config = dict(
    experts_per_token=8,
    moe_layers=[0, 1, 2, 3, 4, 5, 6, 7, 8, 9, 10, 11, 12, 13, 14],
    router_score='softmax',
    balance_loss=0.00353,
    init_std_router=0.00813,
    norm='rmsnorm',
    beta1=0.9,
)
Below are experts of layer 7 (counted from 0) of a mixture-of-experts language model. Rows are named router (the router's row for the expert), gate (a neuron's input weights, with its number), up (a neuron's input weights, with its number) and show model dimensions 0-255. Each number is 128 + 24 x the weight over its row's rms, rounded and kept within 0 to 255. Numbers have three digits each.
After each expert's rows: "gets" lists some tokens that make up at least twice as much of what it gets as of all text. This comes from a sample of Wikipedia text that the model never trained on. Tokens count by the router's weight.

# expert 34
router:136090145106124097109156120122119158120098140128106124111137106128102108137132143101091142119145104167157153096141149133107131160121143145139152137174108090129135110098122109160115083119142123111147165154090120126149138136162123153088161115072136115198152106119137113115114114141093130146149136146149116151110143135083140113135088163073121117140129148131147120171159143154102130112164112151171144116109139165184145119084132110123129114132156069127103097178110127072105076112158156143213088120085116137139090106122108129157132108126151093151136126141140113108121093163076100143142125140165069144122126114137121121128137097105109087091151108136115134107114151115111156126093112102124120157139099151127151146132119133142122124128127147107142140164119138123083140108162135
gate0:060126128161140165100052126163162132136144107139127104152066096132105142139146125121132112170155152079097141128153137171150145098158105151120135131093108182124141151132139106149126146132107141115102062130114117147097102134131133148122125141108139130092112121116097107125131151133074134155104133121082094141169133130145113140073144112112162113132098126097126143151158131120146141127132140124149100074146128173146127123119119137137059134134146116080122112148110188106155117101150105147159103131075160168146185102093128121137124120088108164110157095133125121102152118144105131154134172097124145177165132117147127160119119178131137150093137130142120113132100167145142130153148109092137102126113133125133130112110147137120103105137115136113131132104088109111109123110116123
up0:097148099125161141102110087137139152134128095117138121171124147127089142128062125111131114106132130149116127122147151124120154166136098163126143154085105136138109112091116147146132126109107105124140103150073138151114098146118093161098118159121105133158175096082132149077153086126118143080111102137140078122148064106161128148132157157105078127115096080135123122121141162118113090135132116104106166148095108109149125107134123101121098108166147148149118154155162103139124129148171128139094087161142147110136101118119125153118080107106133123151144117087163100074111103143140141122129135122130149147138154136138107140115122116134142151158142117076141128150133138107141092126178151097128099125087120103107139110130086102102103099124148086106127178120124112131131162122135065
gets: " |", " ", "|", ";", " Party", " who"

# expert 43
router:141102123116112117092196117145114131122104150091162103106113106095159160148167142111105104128142091138141120114143171123074120144099141151176086130111118143111113090109148112102113086113142115108160123127094136136159102129132106121131124080076146144178111093119134081135107157144091129144130167133145152144113141137155128126142107163083146127134145101087167120163118142108122153127152106168166180113106136140150134110082169112112130134121168124127128099144094157084163106100169176146155119130131114141143116149126139121148119151084151110120120127107132129112119080156110109095121103128174123115131158155137102126091130106089108109098165125139130113121137102118095121127087113097116101161113100131106129118132145156129064138113128153131104117138129080097086160138147140
gate0:107140129106133136142116110175065133144121113118138105161148107123126154091114120111119177162140160128140137115120109191130171129090103135101105117154146128134094103163110142135122134133166143131125130099132162129126093154113109108113079163152140160091160160118149097138154156109131116105133149109116131149129111079165161094100137122107135111133124121085135096123069107126154113082138132092074125136089124106128149147153133124139108124131142092140122127128104106120104094086124119128126094129098124068154119177092137127120084140111160166124116144119119123132141130169140148156083097126092131182084129119091117122087084107077144129144116089133077134149129171150129117114097138114120138148174126143159096123139100153142085148118146158124112117145111156120120122144113079
up0:111166154158114133142117153124180118137130125139088115117076143136110129157105129147104096132153143124087170145176110098113138125136141127095143137119103159124141132120115071092129132143072110146148090130098105132157154112144147132087121141119076113166117158155139154093139148098162110126130137142152173078118142137104135150118142113166118163173112129080146103131126136158119117156159165152145135137130118130126138105107141144094184148134124170095131156153134072128145141136051095147131135149126125126115142143115121080081106118103124071145135068113121130103150142114118120093123123134119088103125150092153139113132142135136147111186082138136145129131118124089105169141152139111142151121144141155122136124139181103124146156132081115132130127146115155133165124086127165
gets: " |", " ", ";", " film", " this", " who"

# expert 6
router:120143133091143132107096101160123131126120166086126116100145179129141140138159101091114102114100110162145135125132137111100151132104140104135104173141116061170128114111127131112131097125147139142146150123102162163094182095165106104101134130156115142170158110132112095143129083098112181135151129146120145165109177164124115106096090117136098114113120134152149095121157122124158098130133151128106139141147115162140110104129148142113122143125106104181094163143113133125128121105167136100139072106127136107181126123142147110137096115119092119159122102110116135085115066126136151137107111149104174069107109129085123090121143126133138132126120176159121108125124147078130122118108150106109144134167176143130098130116080093099092114124142150093096115131112137136188131125116128
gate0:113135146108124131129130149160162126130133137157095104130078151078093144142150130126136075086119110105132092130146157140157126111143099129110140115146137128163103138135138135124163124108116096106133099107101112156112131104142084114083079154143138168116124146140152123134136106147109148125107157141111142119108119183184142152145156093117111135182136133147104105148131122145094100136149146129098097097162113140134143114136142125110119142152085124078168143122096159129108085066140114113079099092071138101155113114137118134073115152154135150118140087151096126139137149145149128188109141138133116168097155109133127097102121135136139134111150092127094093068142120120131117105143132132109146127154131147078134071153133125136143145153111136132117088088133179115156087092114143
up0:176105128131126174109147100135126066147098125147128108129091137102074145122167119115158146158135147127145117084116097125129118172099122106109165129092175132149141104090104186185114144125140092117121150153155141123144116109152152139111105110091186136136151179111140149117156145130087137124121133094119136121172142120107156127135130150114152143119148139097096152135145148130144162135121103120120130114127155142158169103205065124140129140124144095148104103104136107119082100135144108142129121113143130094133162094104141116124110099108137153125120087127107094098147128084175134133159120144165138130138136134113103141143134100131146137097160101154116109159106134092143166119103112173134130114146118125172135142131123093133135107087143083137150161141079141141132150093164105
gets: " ", "1", "|", "2", "9", "="

# expert 24
router:131162119140087105134160099095146129138156095122129148136132106158144085123098134114158111138150176112133154133156126060155131128109158101118129103157102135124143137090121099140125121152108122084109101169117082147105116139092128161127148145122113137135145131144099134151120156131103102119123110160087161143110105135161196165129128160176130081137135132127107110119084088083147128142168130141107107128114108131111116104097116081152162128110099091148096161103120129131096161128164118113153142116070162143122089105105118084160139124117111114142136147164123128135129149101084113126115138113095162115080141075124180129156151133160150136120112109118164115117085138138156160121104143181140117104119124112128147132106133158144158135098121170095117156079134139111149117151138117
gate0:116108059128128132117141134121085091176138147143150107145153124134126116148139133126138168151094129104127151179139159079152113129157101109145155124099132117118093108134127098133127125121132119106124129118126123074119093133136103148133127144146167134125109095141128124127135104131167123109115106146168090092097148135150142118117116099155093145141095205113097167125097130113131140086142161108122071132123122115127114145115131109161137127154124122165117143098120153126098127139124141139121110089101137132089102108084150125139131160155143123133171170115105027120145142118094152161166130117113165131172123124117093106144145171187173113135091138130138111120122131147137154099162158093125136127144121126143124128161143149081131166140127106114082126150151130162085146091124102
up0:125077141145170132128138116179125115160120125123174149117112094175133124169139135108093094118136119136125144096123073110150132129087151127082157108108135144103154116163142129090135112143142114095102120128096163101115127116099172147140104127092102171126147132153137101157166126137153128134163133141078159108093153169127140128112117147107119123103084131103147135082118122092153155176098137146134171123081158147132098130134128091124125104158105116148128119139167118133131117126108151147104143141093120100115150088122100098170128134158120071094141129140118121117115112136128133133137085121147132123124126122154160081131145144121129123096119118155175134149085124131122143103060094146143134126122080097164109089099135128110103093111157133109114138126137146123136187110201115
gets: " of", " to", " in", " for", " by", " with"

# expert 38
router:148146144121098120079156123120143174118143156123118121134111122154118158152132152108126106134135134133129154125142165103106106188106134120112114130158070107163106140114138078135114169093127128125119138149125126120104110113147124112117139095128118102150149116136142097134142140139122085113134157158125140152143129165074120131138127106127154124157104101134146155108153139125142105144137100153135125125084136157169133098103148171112117102102144141159102130157095121112165110122108098088183118169169139123147101131153105102161108124126176166118118101168118089135115124115149138082175131114169151109059179128104137113103158146115114091112129148147145117147120118145088145138120101120063109141153123120078169121107123104146116121126102124128188155095091053092118140125141130
gate1:128115128097115144162138098131158121144162106101149145132128143147165108108119119111121141118089143125115114134085089135120175139121126113173155099089115134133131079183127121118131138150166140166139103112139108127123132177144144118117133167102146088135138115139104138164165145142102146138165105145105098131120151119166113134151118126125125144135135137123103129110148100175070133137104090082141130132122052109080143109153097120121128085135103124145116107114122113140139146112111110104117104094106124092104145087167137148161099100166114176114065130112111116106155150108119172154105132053124143165122107130104090115136157125134094107124172148155115121154107140148121151136122107106112162153128130134110132165169111077168126160122115094101161097135154156139129108150094115
up1:122132135138155152093136160131192149147117156183097061135140106157092152102155098144131142160147078082144135141102128114171093165133128116172092134131119080109127124096134124138121144141127093083106164157131125108131169135135097198146158111143105159132140151138135124112133137102127157099119149144122082106115125162145119100125122142161112109113116108171134119106095179119099108135134132142128104140104104123133067160081171172136137145137139147100131112149119121084101152118115150108105141175152147144123142172151133130129136106126153140148134147154107138107128090139107132152138176084129132107179080159169146128102104145116131120104131167116119124094093142140083137108133121118110107118177137105159136122135128131113142086126118144172111116109130137144116112117143129
gets: "\n", "s", "\"", " film", "==", " album"

# expert 57
router:156100168152142140107138124168145157121141121141130108105145123103152162113134185148076163146136097115146122099125135176088116148117161151153094116146127124118084118131144182141109146094129106153141179155146136131102160111132107165149132120100141132127127112099144134149144112119087137129137185131052130162142111117136122132158119142120138112134141134156135149138145167114072129169130089149125092131077161128170163145118127100114104099122122126129132147166137159115173162121111120142108100131119158120136112152144148155113120126128108123113115081074146117150137150159152108098131133048121175119101144151158065128121152150117079115096158079169143138135122124130129110145135151088103123178148134113129102139132132117138121099142143115144136150147127106139143140144155166
gate0:126093130112099174126151115125129134104142131185145118146101134129128097102142157146105147146144132132136130130107149147109105156194159144127101133150118155139085094167180151081138129096167112157109098056155157140129138132096124148125145113098135172101135118117146142104167121134122130132148172144144120101149122120174107148107109123139121147117095148119116134129145161144114130111062143141143139093133140159139150155157127129165103111153089153161142159126135123144123135109133143139118122118137131102116141169129090097130130134103110129106125091084095049140154117156104130098148152095160113160141124136127109147098130122123128144113168127169157131179126153132124149093184141077141141137145122198137147137179172101152090138115092101129120112130119124115104128122111151
up0:145133111119156126125099161109106141154101141098091124143097130115126126130121086112112157103153152117149159112100113087152169120097088131132137142117145117158158098128141096147138107115108180114126135177087104134078119159114150123130140097155116128135130108129134139094118136157131097148123095170128143107134148102071136115132123101127119113136086120123128085106168110103151148138151169122119154129150152127097138133131134143102124098116131094095131055124135116138113107153110100116151158073122106120130175116087107133161077112107130101170160158129137117080118096115108125114105159192107087084146112116051136126126121143150166073120116136074118135089145121111103146134127118174098119112130149113129131117107105106133175136129094125113133120139157098129105128161136102
gets: ".", "\n", " that", " \"", " but", " his"

# expert 50
router:077134133140160134127100128127099096154079163108132109156154130109124155143146084106112140126112146099115119142141091106159110164165145164133129141123099170116090119111125146140106103156129086109115135099144132109129100152162091120141174162125096130107111143166131126098143172143147131172157143128143124107118115106112101152096129138133117144108138151111110118121069100118108113100124136144138057165111135143088066131125142142149121098149097144113108151110162156144076142168089119163109163114141153158139108147105121176130131090161160091140141149134111164088169132110110179118141116145137126145118140097105091165113080121118093139107160158105121102111128128136131160124148153119163103183137101156088125116122136120114132125164111100145090112142123094123162131119109122
gate0:133079076131111143138157162147155103146123055080143100162134111149137162110131117147141129152112094130122151136100103086131111112175166175116130103112131085120133118128160174120102173132161115136130064157135141135085202105107123103147139089102110106090085115169116130105102133160158130148118149132127144147144153151147111135106139097140136107114124086122159126146109103120130113166141149140132127095096133111110150147102171140155120192152159133118147136130103102136161157150129113169143108096116121127129109113151097106152154107138130063088114131099101138135160099153132121151138117126138150142107112102095167128121113131125123123163134147141094131155133140109118135121145126199139128115121163121159175142144148118151120133122115121100124109122174111150101146148116138
up0:111093102142129152099137145145122104176140099100142137146164144139090115093139127138133104145127162131103114090111116098109080147146119141158120099110120158090139089148127174112124141178153119160114095123151144197095134079111148134115147129062120116107160148124127133147130105131090149145145158155081129136170123118121139170134138153111141126139169106144113065123139125110176123161153105083163085101088092152089095147131145102123093131134141113123093143134164140109128123155123128098125129131100158091149109147102111118168147135131107081122116120137147146114178116126119136102157152084119143121134133123121089143097132125123123102128152155090178134133134090132159145109131139158093124120106101144127126145154095155092133129140146130132127142152122129129107101075131196
gets: " (", "3", " of", "°", "″", "/"

# expert 37
router:163140132133130147098151103063079150112148168130128132109143136121135154157078105139133107142146145170131107113135111131073137129095110152152131118131136134161077115080152118136127102125157128125174133150099146104137133106112123153153117114138097146126097153104136104098118109161141144122132147137131202150147156132097148111086096161130127099114163142143168156120167170153165123094142131127131134097126159145147184133130123112164128131132175083140105106149112168102140134133202183083135136142165134119144131101095137126125146153087164115103149122140124114103139117135121093165097109140167157148144149150160115122157118108146133129086166122128146121105153135126166152106099119124108154165144126116108135131103118083146127131120159090127154135088131122138098088167132126
gate0:101098133132125139103145142109103083104132117113137158102163144169113128145107139113108146138186153101127127117109168102129131173152111118109210133155107110150149099124171082109133122097131103095105112150092147164127118113092142125135123131096115142162142175172129169114140098136121160116153108130071135090103130137152119146092139117121123110167167134130141154129122105164153139134092146131135136118132118136101154162130149161128104113157146129118099125131104103157122161148141126104114143092137143130111171135124143178153147138134153150135119149171128130083119075104109111146134125127098102140173072149079120138133175150122103123109156133104171079161127151124160123117166112097079142113101117112100141139127139131132142119119092080126158111164164126122171113102117152
up0:134087142103141134151159091147133097120155107112157175123087113117164142122128114102166125142137105141145144188141098127133144138097105109139099158142116118088165138135102139182108152127138139132136087124164117089146137136163129088144167141122120105122148127098106143119153152133107133153118154135130109145108151125134169137124126122131119125157078136062166101110143125136121124122105151173138121125122148106142095117171109147079106140099147162138159110108118076143136162098099124120179115116131114101202142154131095097127078126127086112166124151118110126109136138113127113098114161095094137081126136122134126168116093137111166142120106149136136181114103148140168152086153114111140136134120144119181124094127156148145116106158115170130123122124156116149054135107115115
gets: "3", "9", "6", "4", "5", "7"

# expert 0
router:132168128116121147105113129142136157124119171100103117085121139078148181168146141105152084142124132129145136129119197102104167134099089152152127146119118087136153117100136110105157100096085152124142166176072188129097146118147101108109099099107139126154125093120128097165119133067144139110125157167135139171120151131099119100111090148122142116128123091157145137102116128152182108132140138137099123144137139132126108137110142139142122132110114119175129101187144129096146093112192144095146130143173110088163092121115133114123123170107095128130122130132117105130108144153130103134053111134167158104114105153132129128124108133094131130082111113135126111109111163094142136150097143112121116137145123146152118104130154081142092140129115130108135158132101085131147106121123144
gate0:122094098186137161091122116124102133169153125108141071128100113156151140151113142082160126156120099138110089085127145133103156109157138153155144099134156140127082149150142092139148113108107153110134127133108145123111159082115100152121152110116079130090148140137123131153168139112144123118123119121117149164125125152123117111123161136086138123158140080136120104132113130132047065139132077116128170121120125123112137148127160123103082135151095122149142106133148162144168093130126170185112136123106110129089184140102098104151115134115130147131101121147120118177136136110130126120113116134144128176098128159139135134167139139136067113146149127166117115141109155124148154112096122108137139112158107124132136129187167143109061141104174123142132144111088145119120154132115117
up0:116165122170101108142121192124138118159099134127156102138115101089147150160120113099143131161124142143151110113129135073132151125154145142153154155136163118132118136153151099108118104097129124146149123113142168140094166086150144178139153136128180170127146129126108145110164085095136101145122113084118109181149159140108127101114113134086174155138153112140081105113084142109139103098120096165106164130152127121169126097147105099148148135147131135106104127114182141143137118143145153176115104160041151152109144151109136129138096136148108157154129123147126148156151132092143161115102065146127116159123115097155134142131134141146108139077144128091093079129119131112130122118114145101132143088152121095158094134153133140113115120101156149134120135116111105149127123087129109
gets: " ", "\n", "-", ":", "|", ")"

# expert 58
router:139110102125155169134104116138147141123162157106121130105148147121126171071164170138156173111114155138122129134135142173147155115127143131124090162107106100136185123139144169113128146138110190147111144132143104141105099114140091136131130136117152092126173081166099113188143151125128105122151119155097091107151119153135119124161101156127140112157114116123100112107111148106107158120131162115131135114127074143110105173071165105123161151073109133114129161134111116140136124116126157077145126150132109110115135133136140154122111156119085095113131129112145145112129145129149119092133124127091138113141128163134124086088109111119175098115145124129131156151080127109130088148133097073112127182159158145121109147131153129148126148069119167089149103091152101096135169144117125
gate0:139099138071102129113118123162139170175131126192154125153138151152160119106166134150108142108134144097116120122079126150126140150123102154120129123086143129128120102129151150123095152103119154152095124111134137133145104099135117130093132062106163132128137131058120155075177146157149139127129156079094110114083137136131128130145135133148142143146140189154155130112122137156085134129165106111175115134115150134131138154091154140151131086138110144138130109156105148120179119213147075095139136139111125076168142130122154079108117126180143115132124136103162128128177124128135131153128109108103111088125121130112079151154144101134149135112117130140155133141112124129102134118141134119121108199131117136133156129153134077115133107141126138112107140126130115092163156130108130
up0:126154091115149133129136136123105136098120157084138106136106102104121148150086178105092146152126141148111094122160115157073118144129153143139123081149168151128176115152124091159113150171149159110138098136137129125145136149077132142077158130133121136087141151114151136161095113182135134156125160156124158114096123110133092144119135122135130102113095115137118110155130112103114149132147142130118170149145141119151131202136049098145151140100099109141125111149137152128121080145124095151108155153148143117114131120121141103102137111111157082128120142103125130111161159141107106097112106145143118099128134090133096129104188090140116150134161088115133163122159141124136108154080164093161126112110151115084146103102106172108165122129094090117149134129141128152120127143167163
gets: " of", ".", ":", " (", " by", "=="

# expert 55
router:133098137144115132087174098143129137105168114146106118145128108115091141123111150077105161162141155111136159143152138136153092089091186092075156107146120137119119162107121144161107145098098108130108154120149133140119124109130105162101147112131101134141110120129164158162157128124106116177152159112092194127117125127177134129147102154144134121098105142159125120165165094115087121105137161156080111157126173162159103116126138112121132133089104110122129135136121175107156132165114163159110117109106162114151103150088113147134087110160114101157093116139141114129090129132134116147108124088144159153125117171131116147102109149115098104118107084129111118102118123094144106162159151094135133147156182142132099142119121137181141163108128122113139122125136170141165129132171148
gate0:097143136162138097133120099153095111122119112129142148175112153138137138150105099126128136127151122122149177126108172119150101139132147132166176115136125151194115112120122132166132161139111110135132148132090136143131078125130150176144137134135095144136125139162129148161184106147105149086112173081189118099086127085151127118114077117109100143145134137168112111106133119152124155082158086099105094139153127115126095105117113111149136108159104134152159116147158136137102110152086128112112105145099172137111156089114117149130117090124163146098119125122129140079132125147083107129113182125093137131113101070105145160141136126168115160118128120114102074114167137172126147159105126125118124149128148137132142139149123137149142135121117174102129126130151068149108108146099087
up0:127138103149145106125159094137171135105117120127123177152107144087122150119090120136150138160122135125134147107142145120096103147101129129096132137150160135141072119112127184139131128137080101129176153139116084139168133121118145129116107109157096130125148142117137117095135068141099130117130117104131146139080130096127179074143092093142147095145139139133139155121089097143145102158150108142087120148139144148118103117142124111131157123142070137162137115121108161117112094145077104110159126083098160134172154105103111152121146097086141136090134120154112123117094158083156116125135158132115094125138137133152133134102133109148110111103150088100085102087149102123118125140124160090060109172117171120149172160111139130093122115121128146128176124115118108145111104147092093
gets: ".", " and", " at", " In", " after", "–"

# expert 42
router:125121171102155087145152131112122120101086093115143129109093111099137133161120131136097127102151109127130095092128066102135116164129141091149154139155105101176146108134129114160133123134103145103120083147117087152149125107116124143140137171155147158108137155125108114118116073146127142129106120101072108133123149131132102137096103145172103123119194150109147125153123147127117145130166103094148156152131114146149184102171085112141178097139151160104116164109148114126139177172181127132105170144099154121146155132143148129125166112103138117137111112129164132114105099101114083138141153149172135137146164103172129125175179152136126134122138119119136094148133127125124135119147137174114113153094123107119128129112121108142110089098160080136117130126115158133141109172179121
gate0:113080151107130135151151109156157165124100129087115137112136144192108079132163112098126154143140136088104133097133148133162161110153108125131133168119135132101138106119127123110144084170171124129145066177115125099123169147151071139126189142096148121121135136122149107126154101146057129107119099173117142120140092101115100093094099100149087167124138104133163164117108142126128097102120119126156122154166128115100125128136152129115114093134129113140142136142114141182098104146126136148133160146152148081142133084155138094117150094119123134134095130108152098100119090125143132142151126146107134137128140119126161155150147103165105110101106117129122122122123130092135106116137146152116146138128163143101145107149135149126112057095120126058099108141091149163122135129140094
up0:132141147103119145095124113093105108104140139152099110115145132141104130134105124124161172110132114099157144120153119115108120095085175112110153132112138090168139134101136124160162144147127128130147099074164159150114141096137086133095108155111128118100088138166160138112085131140105127145090121133131137087130095116107149110144129105124163088155148118141094130141093133145117150135149095122131128135110081149156143134102160135152120104104101115160148148115127143092080096113085116138137148104108137141149150150146133089063174118129113139134124128120134118133136129152131100130091118167131113170112161122140165131073091103140160149161160138087116115147168144137119077167142110127091181154106110130185125110146100129185140128135129126151105107107140089115135189110147172
gets: "0", "4", "3", "6", "5", "–"

# expert 51
router:075161113146154122100102104145091104170120155105130109150172122105132178145156125108135140139159141115094121148109119116108107121138149148139140149113121144141134137104163152111128130135128132121132124163112136117088099100118097105137161128108077132136156140158130127115112161139124138164137135136161094128094101144076125157118116144116157154090131113112127137132066092141124139087155112166161096153125105153096065161102128133104124103105106139116147159126140150126099138164120116138126129129140156166124123146116164155160119095163165132136141141151124156109208151109092170125133141139110141132128098108099126132126063094064131146132120166098137160128109123114148137134124139123164083117161082142127102129106132130090164131181111126118104144141146079093161140146123175
gate0:123118098127141115098104126132163084114152129152128123118137152149074172147117162129130128077120121124155107142135138116162171100125118113109140126116142141192107096148135117101135140099115114096138115126107137158145174136111152119133142104139083151162156156089123126147134132143160158061062142162119110151120134121128151076168149138134096141145095115088112089150121145132115099149152144139150154114121096099133156121143199112155114113164093168132194139101143140091130094087095133124141118096103161101154119132130152099086133172144145119124156153117138106125131131130161121119132123119142144170117112165139150121156129141132136093101154121096122133116214123105107102097115135144099152139113129160119129103128096133127131097119127150138122101107128122171172132104121149
up0:103167113123130161135119141070094117129122092131138128114155169140111116134105119145107172108115131132139112130130125116131118145127098081132113134144172129141123127118109095115105106137116129120144157139159124092088113128090115098104122132164133159135122151147135106123121139118091111149150123137187107149109122130062168131157092143132099115094166133124116107133136142108135147090173127157162109097115168101155090132193134107168130143137125109135103153125116126116122155177156121140155134108129164172116119084107132104133112075081132101141104130127143140124079138126128082148061145107161121125178127187108148164149139080118113109152097134120103161141081091126145157172075120106153151127171138100151121110148140124114159118137147134141134123133093096106099140133130143
gets: ":", " (", "-", "°", "%", "′"

# expert 60
router:137131107111084098130115135107165132128128167117071104079142117082108151125098131116125110176112141118140101160118086116128111115139104166137076136124150108173168140077163149131136093140117134128172146138119144163088125113170133120104114104113125101136116118142093106148109134132133139112136111128170125165126151173117121102139111174081124083151134131134099157143135137122146127150142123150106112105104168102157146159131143150156118109105137099127143133154108168107143107153161177097132110109148126140107113146144163099094128123096121102139140118121095140151142100180074155141152106131147117136122169114145172134100146090115146100142106099134159116118129076108127130136096096099113129180147139164122145135130161145114122187076155114135163105117112104130078114114150149
gate0:119151140120122137171135137116143079117138128121096146108162132137148126116135150151070134139122115123114096087142156141152141101133089160128123118068124119146151082135165128112143128125095132176115138180139133120135149170137155124137087129126150101093113118148109128114172127101115128132116098078115134099105119128167117144137120149129123169184136148121107098150106161109155148140164112104114092138099154111097100139097137087147161148131165121128157128127174140145141176165123133130143111122129132140097156157147110134110135099121129165096145141144063141137129138113139091096137120148118167199110115137135156114087161154118135110155114075087129051125115126120142123114130123093138166138123134152138176094163106122140154111135124147138153089155133131159180133094116159
up0:116127146102129145144083114141114095127099098149116167154117163107121113133125150183102136133150119110124133155091190119103097130152148138155116125140180157113119115189132099131121112171131156148177137158164110145103133131153131129130142149126154119120139147177106154110130127149102086122125132095161153153124157139108091145136095077122096118169121123135107156133110138122118093102150160139130109098121159129135133105113123108122160121140162140083120112138144157162123132136147160097168133154193125150175164090094151153101153151103136098107156120101119119146122083158109120112162119162143145156063138107165168139129147112132169105125125141099139166144117131160113132127113139101116069066137121124126140153134142092118123147108125130125097106114113162124169117142135088
gets: " |", ";", " her", " she", " was", " She"

# expert 25
router:120120145143113114117169106167097129153133095128088147168162121123109127128121138093149100157161147154128156107129131111181092161096152119179147107118098162125083127092088113131101152126126095106112148110106138122113113102150115166137157158102093134127133145156095142160185144134130102113125124121129118114144105133111167130128158119143175090092136127107144134123109095117114128128114133138132073135106127133090081094094109091109086109116095137103117105152123149140106146155077169101137166184141177153133092135148072152147109101146149129135133105148126111158147127118133156097144133112125124076112119114123131158171120098161095109184140142132159149102143103141133123130111100143181088112102107120108138111121118153104121119145143139129104152090098114153131162095112093
gate0:100108165125137151113172098131136117191138112105111110150107125160104137121148120160129111129136150139143147115119136138158118113093137131109098113152132107134088105163120122116131106135093106140113134087134166122127146091137105142185147130077133142131139139179124114185196143133110084093148124094109126108138086123201157132109133125146135147102107141135100118080158094135131107118106085096159104162100126142139146112124148137131110091148113108140156128138157146172123064150137122126095145138117143116132153153143113123115107126091145128135100157119133108071085109109116091102189128118131130127152126135159205150141129117171138118165121125136178127122140131158137112142098113115153135066146148070083122092103128124108148107126124150135129115158130125130126126125114123
up0:119130138122137161143147112138133162164127126151115110116127106138135161107109110149157142130139149126165108113152181174159095158103155115137162124123154151142171113171133117093123187112158109107111135128121101134103097134135118138121169099114094118110091102120179142129145151102138118094106175100119100114172094165092120118165171097131114136127129162115113121116147108121088098132102130143131141085135115112124141093128119176152147162100144138155140111097065089124178118129073151119142149130125116097130184157122107137137113116073129112140123115153152140182125157122154138182162128109185112116152096167123134124125162146125154109114094136144122141136165146147147119142133100130163124131135088162127127127127098090110124131112128112156156159117080131115138168172148133
gets: " of", " the", " to", " a", " that", " is"

# expert 13
router:135140136119155171080124095136124143130117167149094142125152174123115138151129119086135134117092091129160119101108156102116128122099142104143082148136163122136119099106113150100142118141158153124177151113088080153114135119142140100093115130137141146195160131123106116154117113129107156152097135158109150132110110171107102114089111115133089106107089106137117105119178099116139149102179122112092142106107145167177110088142128114116163143094140086160097132156118146126107112130184115099135123118147124120186107106125149116120089125114134154153098147108100123097139102124140134149135150096146189112136129173121154105119110135133125127148114132170098133139119137101171120130164153113121130134168140152109133116126097122100128154104119118082135163134087085135195142088147115
gate1:119130168137124144152149147127051153140100145129127112137150126108126151146109145151147156109119111126096118098097192152182148099120108159154118127162139132105113130179151130167118119129178110142123125113170151196124159167155125113107115133143162136139135126099110154142170101117131089158114131118085171137075084097123132115129104090118081164104126157132112104133109114110151124118107137147129105109148107132127138130070147137144124119132096134133114161147175131212169132132163130113108130106126153141111150129129110130110142142092117113145117175109144105106115123119096159110128121120143094110110124125121132153161139146143123111110164134136121081148091082132158155139120146132109119131108165188124116138130129150124053162090136119118148135103104135108138132169142123
up1:120133145135147140116142129154119139112126175144156097163145091103111099188103105101121104095133123116096086123145138120133125127093127158144080134146131172091128144184126116141124136149130123125120112095165115178121157077132118087103080119135159119120119118123108167131120140120165139160106142115117164139119105141095129178112120068130102178102146144127117090097142111090116103147130107113108105141155087107121161149114134155119167124141104140111105132081140134129142157154179118092110129162121112129137143131171138089096092177105125148162143144145127145104134119143152127137177106098097114127121131114120096120195108107121123119169120115127121091134093100126148139114176121165118116099128130168155118098135133102094081181107119107102122158105096139123141154112144134
gets: " ", "1", "2", "9", "0", " February"

# expert 45
router:142124126141141097112136144133118146122087140112076143126130137081127153171158170127123090112170126152124116119130144132099124144101127167162177130162110153156136119125129103150132090144114131115089095160057123154149117120139136108115104142150126134120152131122104078124137102146132089131100118145122154142158136168141143155075108128109147142148126131162103148137184144117145123130163114141155109111149133113172141126132129123148175125150170129137115124105102095106090125168147123080158157142122117118124139095163154139132170199124210124143137124124157112147153096136169083091143111163124084113126116117161120135145159117129123143075112120132160094128106147121128156107133114105111103182113112123132149142125191154165139162134141079126144130151128146145104119111148146
gate0:111107132137126117150163164133152128152073125087126108127131156124123136141148138158082121140137130152117151082180138155118143149136157169180145149079142169134117103172175114135159141135152170106110091127104158137084141130121135132134091137125142148116124143127116114138212111115153128131137158121093164095143144092130140140129122103155093144171120115134147138095135110147140157147180129168164135100133137125136136119130095137107134113142136141134146134111144081120129160127135097105118135109111127133080148104152130140120152141171125131118123099152105118111165102097113096158114140093126093129117172125135154178206167168113089088153103101123115138124137131161114121154163133129099166159107153146098121125167161145109088156139110108112136128125127143094168160118115145
up0:126171122118151117151105112104112095109126140138126154116149102142142112132127131140143136134145172112136134106125122118111103110112098101108096135130077143143124155096110109084112147161106103146201153122161090188126091124151091147121143169130155102130164129181126121143101150110101110154132129123121109142108172126121154160128129125124086125143103148130116097159130111116108114112109113091103140138133147145112114124115103090141126118074161127140131163145159168101150118114128182139154129098113153127145089134125106128130105089157142153106125159179145131091108203155121136184117118149114150111127077110074133064116101142133133129104118159131097107107096141120142158112129129111143131118137084147146088126103101149119131130163106143101135178181130116169149115167121115
gets: " |", "6", "4", "7", "3", "5"